Experts of a small language model: 64 ReLU neurons an expert, 241M tokens.
Below are experts of layer 4 (counted from 0) of a mixture-of-experts language model. Rows are named up (a neuron's input weights, with its number), down (a neuron's output weights, with its number) and show model dimensions 0-95. Each number is 128 + 24 x the weight over its row's rms, rounded and kept within 0 to 255. Numbers have three digits each.
Before each expert's rows: a language model's description of what the expert responds to; "gets" lists some tokens that make up at least twice as much of what it gets as of all text. This comes from a sample of Wikipedia text that the model never trained on. Tokens count by the router's weight.

# expert 59
What it handles: Accented and byte fragments. Raw byte pieces, accented letters and early word fragments in coordinates, foreign names and abbreviations, such as â, oc in Eocene, Fac.
gets: "ic", "1", "é", "2", "oc", "uc"
up1:182068127107182117167122123144138087133131134139123136123126138162103110133081116148129143128123110097090135121151101149109113125115109096141111140122126109115122143084118131133146088176153125126111089078116156138139094179106110153115113114164081123100133140141123135136123116098116087083
down1:178098116114164132146138148117164147121126133098110164124147134093121105137125147112136149122163088085129152117132081124125155141144101137124184157098103095136119108122152132094159113176141100137160083068107145101135123145120179136098151098116101111103122115142093135112149121104136116134
up2:152125114135127161112110134089092130088143107116110111144115156127174106131079124106131158141139123123079106140133121122119144105150097105124097123150070124145127101129152124112136161128150169145105142128086085122174134166118107166077119100147127119137125159175099094126132075134121151134
down2:115122076120091127126147111132109099121145115115163140146126134100129116177137118095142159172133077132111147139115126119092153110165105088131099093134100116133103122171148142144128138091166151153136139105110100125140152173166125125103140139087151134120104105175081114137135086146116111164
up3:116140133135133082116139136090066076134125097199149140135135141162075083154107125116101140128140107129109108099153130094125110115128115121116107172097128142167118136152084136154135149139144135112142125078108127125131106120114118110150130125115156124143121109137093094119164124163156179134
down3:109118113129134126122118141123162102150112159130141144139089163161147117145142144136160142179175124094167107123063149141168142121151099105181118152115145157146163104139138154134115133141118109131117137122116114086104174086103133105161146123148114101173117115117121110119144175156123160104
up4:137176157150135088114124126164088082140134093126162119123105104118116137110132127126120170122129119094114170061132113138139109135148152158083084074151119112150145115145073142146101135107134112111120122107148148081130153145109136110149139108125134143156156146112134135129088118151178126140
down4:117115100088142108109155129110118152096155115151136111139124121142156141152118166145171148104085115088119176119090146138103097119108119121131100112137126102148151113133114118134124127167173133094073130122097142107132149110119188128144123051149120130122143140133153105137185153127102108119
up5:158114125095129107136153168127187125101116113163098138156128116118095117192116115104108143142121101115105152117122139117149105153130099130046156155108091139082123153147139091134128141150186110135147107124130146095127125142134093106133122094115136119109099121176155135136145129136138155132
down5:137150109151111123140157124157160112170139143148078116149123149130153182134144117144122142129129158169129151126090115132164143130177080089139098147142148133135122124126111133123094133165104095157133127173138118084090147084125115129125126109091129147161152139130105114132116179150162106079
up6:088153130087111089132166143127124098126119119160128101154113096147110115106127110090118161128136141108122127156123195094129112171089106131132103089149134134131149111127102115146106093144142168163116164110148133098104127165111136135082104146177101146100128122137119096101144149108140166155
down6:082154079139130093096135138124112084133155126166149134119109157107105121117146125119105175156184121097110129130122173101142129099119114110127139088166130156149122123110107128119108135122112132170154144144122136101077149157148181150145121128141074096140162132118147134098128111093095139134
up7:095141121127132100141123143144122129113139121165100142123145080167093139174118137107116108125103074134112133076126136093127144136107131134134120135133099166162118115084103125148105128125138137132087119066163104131145147149131052112155131090095151110161145137113122135110155122144144081104
down7:163155118138072158131137085117104115099124119111160122117118123109113120132144126096135138147115137124107165156089162127132140107109139104119164138151117170139100124135135083144073132070128144138102110111157089104153171160125097135097096127150126139150100152143062125119113126088110134125
up8:161092139135159121148135163132175118137148128086104152109157154113090140113125103108092152136114115119126117113142132117146156153143106171092137159160126167138169142133066149100144104111132149125111161113098119128151149130096133174140113144095118082110081143105126168154116128104134141167
down8:139101116126120124132193131124092145124123106066119146113111132124148130121157155141107105135157105156128141115080104153140129127166087098126134129158132115163086137144122134107078152117094134114101147159095111108124148167078155159152144134169162132139129128126118156107133182109129109094
up9:170131155086114084125121144155104138109162158153141133129125155116117101169102109083112122155141128157116118173137136109122163161163093119119138142132070128131138125101099159144126175145104120107165133102133106124136094138134108143125147109103119120125113152146152119198079110148143165139
down9:156107135138106115135117153154099145210141165122084135141154107111126148128118170115128119115122126135137102141127120112169151150151131106150161125123113109167124134134167155122120193159077109111097160119126087089116131122149105137138151080111098138123100119145145128153116162135155162149
up10:145096149149106142123111128104115107097135115116140118139168098125138089127153128127122155136166136209096104140159140103105126110141107143094104118094127109141146080110120132123126170142154141126079113150162179126137120148085109136075133102143145099115171159142163139147114119118142157136
down10:130131122146092142157110138136113099142111122173107153144187134122137148126128123148142192122125106177132112125177129093079117118168113110122133107094158106122085144109122099114110179157102138113103161137110154108176138132144116124082151103115112153087121155120123152123148142137162127148
up11:168090131164164114107125137126065121149115111144146147111149141117127105113116105119118133131138113178089175076156129167100133132112117152133080154112164087129151173110109139100091136115154142165123078144129108123103153126123122107142108149115120142072146107107114102148122118109125117119
down11:142117097144138135110134106091123138137137160137122086113133117104137124136118124124206145142179143146080130130133104148121134111127166081157163081085135116120126144093111119132121118132128158171120095101102151147174140155112131094138125105161132132098129120088162110132143098112109147183
up12:132120182126120103121124143147124129163138141137141131146123117138137103094110160156107063138146130111188099163159124125113139101161141138134112150101136100090152076114135155118137152158170140137139138148122132150165126114132130138135120171117111126081071123148143122134086065134120116162
down12:125114093143139104123129126151118087124143132145173109116134167125123130085158179123106115099138140131112131192120094124107150103114141140147120075133127131114106147129113105072165124186128173101105108117117145147142114114175130124120110152130147124131109136126168130124118076099134188119
up13:171131138168136150106109102102154092126154144128116128110110128117136140109124089168101119149123068077121193152149174164142104118145080094129096113130122101129146131149094118108114155131117157141129115133082132125129153127111113108147080105109157118108152115137109115130094110169149137137
down13:164146119105115100130112089111164185126128099126162110159094109111169177063176121137084097153170124125117134152101099158142081154137102131127137094117105114151101147157170137155133118148149141119117144135128106115147144132107150130126092108144132129101128106140139126133089097137130118146
up14:142133153134082124153143124115087091120170146118150143101108140123124090097183095120096139110128113122083112133154113120120177150098122119135148128142116078117153115093125137158141156180105152141122103114145115145154114115103135095126117137112117114097147136101118099122146120042121126155
down14:130104094108076143108130170146132077133103122136155157128158130093125125138166108123106125115149134132160102132152113110133133149131137098161140125117087109144104100083090137170150131143118135117129116120112122122142145173087162126150155147109123105155109143122201111107170135074109154112
up15:152101153145140123160129140058127135126174109124158117117093112117121061130124116117122150122116127115095154081146101140089122151156064120127107135124130126101154172150115141174115124114146113109157119146133157134110159130080123126137118090126104127089115079110116128109117127091158116121
down15:146109136134098127149155156112134134121130122089140139164143120134161086141120148144168171142157109108131118107122086100093130095120079083131121147093155138137102174110127133137113174123118150096133142135165172103122110144105190136142141148160106113090092112119140112131138173100152114115
up16:108164141127128138086161118081100145165100129106158147068144151136140132163124122114121143126121081086121142117153150134160120081104119141119120128090102166133140092108112121105154129162145125122134138063126114102093137134131094141144095098127125103141142159116167150140163125154170131102
down16:125202138138183136133120116169082094155104110120099117121148146126106105093142117116133126162119123143162100090129128136150137140160154186118117146123126114195121149121156105111169160117113132094115145155117117112126134098141167155123125157122129077123124100117140152144125119106117095102
up17:101140154070141176143155162148122142119124155132148102119140135162101105165120119151107107114121129101113152146135099100121130121114129147088127143107136120098136135131127091115082159160170118101081136077172128122146145137125140172124106124114105099114174125139102091124141102164178117107
down17:122167111145108084146126139134149175133157131114111132143131121131162117111143123137102118108141108125119118158141125083142123098101201170151139144135114151134113140203093117108125137100114110106141104111140087136079119105123152175102110119108130105113090148077097144149138099148145131118
up18:116132136132141151128121094100119114116155138157120107122129073101139139120107079166093113152114108123141099158137130125094122098130094107121137117087129130152177134145123126151120107107144140121120221118173157134112147123113132116073141188130130116095133111150125139114088113088125149121
down18:123134084132112063162166104167136124161131083096154149157126099150127137128092099137132145118102126144137115113136117117156121141176152131161117079109162175137104169153134114119129130114118147110157142138158138117138063151117136160130130169118140120092118119094112124096118116122126121172
up19:166111128107207146107107138087131119127160123073137136126159141136106143141157099125108137131125125116161102062177142162096108120145080124137107104109116138103136112124100106102147144099138131121163141096147119149143158133144101093107131135151096145117151117132101120120118117106155139075
down19:145129082105155085095104106123124175156136121104182115102122119116144113105162143139175130140152159093143131113155148124119129122167146126112127141090109128134153167101154106105141140101154129135125118170111127139156148143127127149064176149131124093110092108115136142155179144109160104131
up20:128134097164130178135147152114148128137107108133111126185096111124132136137133118171113155182116104097127094191141165096131157141098118122146131103098156148154126139140100120136163132159132163127093191099144145125124120120105108099158115130127139151123134110118085116156167124105138160099
down20:113164098159172153120145088119149154152126124161111107116085131140142137103134133125073171130113129093129105143159162150138151131104158110153130096120157131143117129176108117184103118083124115128122111160131134095082102146127112136162128136068101124133125071140115122111131124127118152101
up21:133090178130121106186129103118096121124120174150144128085092113150114093142077133134132108113107108114090135143118151117145138102124101171129125111123127111133153141117173138102137123096157159121148160111137157114107110105119140129123149175163096057133124120117096133125127111112184137115
down21:098122070122158132167126117134094098158133154194141159106168085142146078116128149169098124113107149111120152132114092104104133130153136156161153133090124155119108141118156125133141116146143133160159120127155163151121112128116121125143108144139113111108151102076111155144119162112158117088
up22:130120121108174087125127109154150157094182090084117151101105162148119118130108113095097118133142093141088146157124118119082159113149122157117134113122127153136124106183149101116137095163134135145143161078134087101162119144098127149102124130108109136079150122138144155107101113137134102133
down22:119124106166124155136152142150106152098140133077113156127106130130108119157108143095142124109090093135118100113117117118084144100132157120124127134122125103126043094158124127119081147151092098114122122154136118125121138099116065120103113114097126138105147149166129163098168138121176114110
up23:084108135135071131107129114119126144127148083139104140120100122146141152111163147159092159124143114132122115173067150108152109161133143121101136171146155120105137096078157157152160104118178127155131119145140169137111123114120119102102117111124151107069125099123167117127145123151140121159
down23:125092136173093140137094121159158152117081150095146139101098117146128143149110143151118117117142155123115120120100125072149146126118113148104158113119197152110127118171128159143116099105142110120172151090103134080118147102136115123098116106128167136089124095146153109109158132151145120169
up24:111070105136134127133135109158157136150148125110074114107137127159156092174076141116107122138163136145092130099160138122136141090083141118100116155135134164160147132080134130139130123152100151112107092135161116144171112117126114161106096105124106136130147108116130137144082098184140112129
down24:114118128142077136196102107147105135135100155146131097145092112152106117121137137111123106157097111178134131167122150139110123133140165118164108123118116147126098105109122164119165165115082102139131140168109115136159064110132156129114112156117125155126129108128158155097137083148173142132
up25:103148151105134159113149087095140137078141120098152136145117166112104094123074131134092182119136088119095131148100147094136108139152116151116107148154075132097126112105156095124162115135160124145129117108124135161127129124145100140121122157114117173143097150158144142127132121176115143184
down25:183143136134130125151158128184113146133098135116164129159124154108144175124132110152123113113145092138082093133097150113091089137140094146162105167122095160084097167147153119115145142096133128148194133148158124137133151102143139123130113122095143135152164095141142149118142143134121127101
up26:089106122101119140101122166073121110093126123138116111180119155133132096137126127126109076123116135125090114097134121169073125115157132139100099123166117152118147151136081143138160106087106114118111132106094099096145142104113134163130135128139178113119144137144122062139116118143168109124
down26:093080058141095123143118154144130092150119088129116163183161123128128138118114123107166104103128153135122138134136136124145168129144162135141134111140119151143102157107165128146154079098121137120113108103104101112156155104133154143095153090159129146174142140153132085130122149129163164141
up27:130108130109138142119133168185141098174147134137148133118148131152112094131102130149115096147113098172088094141158136110127105113102119162138107181153144121139110127082133106121121120141125107166119102137154116139169106100105088103094124130182167115125146166152098146122149117136164161104
down27:110135156149127100164141114146104141129153103161117093137134136075161092129115124191150160145116098160122135130140147128139118149114147105138153103136106094172104125092161127122122122056125131156144134131165134173117129138096093119082145142137163149130118135167140143132146092113163102107
up28:081160166111108133117129154133152163102134092107130145144123128117076067103129108154121170164137110173098161091140134110121120135150129158104126110116130138119149128125189103140131110094102148108145144131106110152138144124071134138099109150173137166117141120152137132144153142100169141147
down28:119051145105102142113125144146133140109080106127153123134103120152122122158150086163124134140122098171130136118142132131110152137148086137125138129113139108138143141082153093127139127118110136172094143130098156149101114095109109108133141110135080158140111139177139143130101161050146136151
up29:118088144077109117151135140168107146119088142106154142162115140155118163131117110074128139155116103108107169105153128162152126146132131141101133117110174125114106085103123099135131122103098082078116090147151099141160118119130100164096101114169114120166120108134101118168146120130145133118
down29:129139133086092111123093125150112114168090122106138101138112140114115106160096150124140093187102144144143148111125120117114166159165110110141108112143170102163128118095171150113096144084113133146189145128130087089134135129122112132128097161138101106122095168126091147131139111147131097120
up30:051090131100144110147124087098127135100127143093127143147152116141197129141148119112116124129128122127138194128110151104097122155100117102162097147139129109132151115054135134130103135130138147097146158127124139143112144109150090134146117131127154144126117128134105068106151112092148112139
down30:125114146124119121136115120127121134114128146132162180127114132178132210122124097138147134130146186135157138126125104141111129123106195129089122119146121116096138152121126113147132118103122097129122108131126152143110146130160121101130102121153148138139107162054101065162137124079112119153
up31:158095139146110148153110157104127146103152095133141141112099136143094132128119114124120134139123125132102177142090164141096092118106071113095130099120166126132138107160129126111106084123137157163122175107120048135103136143087138144158117142178099160122104126119127118120110118130101114162
down31:148157093089081136158128150124116095096131120101131180123102090164122147133141123120138127090123158117117144117104127111112100105122105117153150101118121176130094100152145091100118142115127145144101128112084103106067131088123141156150155123163115112121109164107131137096146151103077146144
up32:171127145166132146114063138130097122148149169109120146142135086111116121115154134131119156145156116146115134155151123094147196143079178136125132136104104133159136120111098139122115123157108085150102150109176141166118105131129130100164126105136142139140163160156139096111137119154145115087
down32:129150170114151118155106120137121115144120170149118140140113083064114105114168136104134140125107103134145135143134145132154119126101188119131157106141141151197089119153126145131134138122058090143116146115153138106074119141124093126135168109129147133131120131168138123108123157125166136092
up33:126095115127117092139115142141120114140161101137081151114128122120140153163113126120109108146171111144120145132176141142136167127120135144129097156158137143121133092161105145122077115160131160094139129130172049133179149152126128168106095156111122161102082131119106078127133124118130121143
down33:153144101137182132160131136124107136132152153086118143135122121153165164142158119101131155136106128125126105171152147173139139141119130119145102073147143147149106129131071152133107142171122160132110120094123095085120094182107113130110097115138118183160124138144104083106137141131100112132
up34:134078154141113150145132124123098142151151182144126111127141132131120126137140123153104168148147124150134143179123131098167089130122101115142116150148133123115113140103136139146176174154175133117085079088151115127106158152118138163126127128122147109122151142105201141098108123163175141142
down34:163147124130152107094104132151145140113121153111120105116130126152147151083143143174074153115138120157134134112125076136156109080149153138125157159111128106127115105176142136091145146115137127092096137116144178114175130140171134111141135100138114119156144116112096177091123148166110144092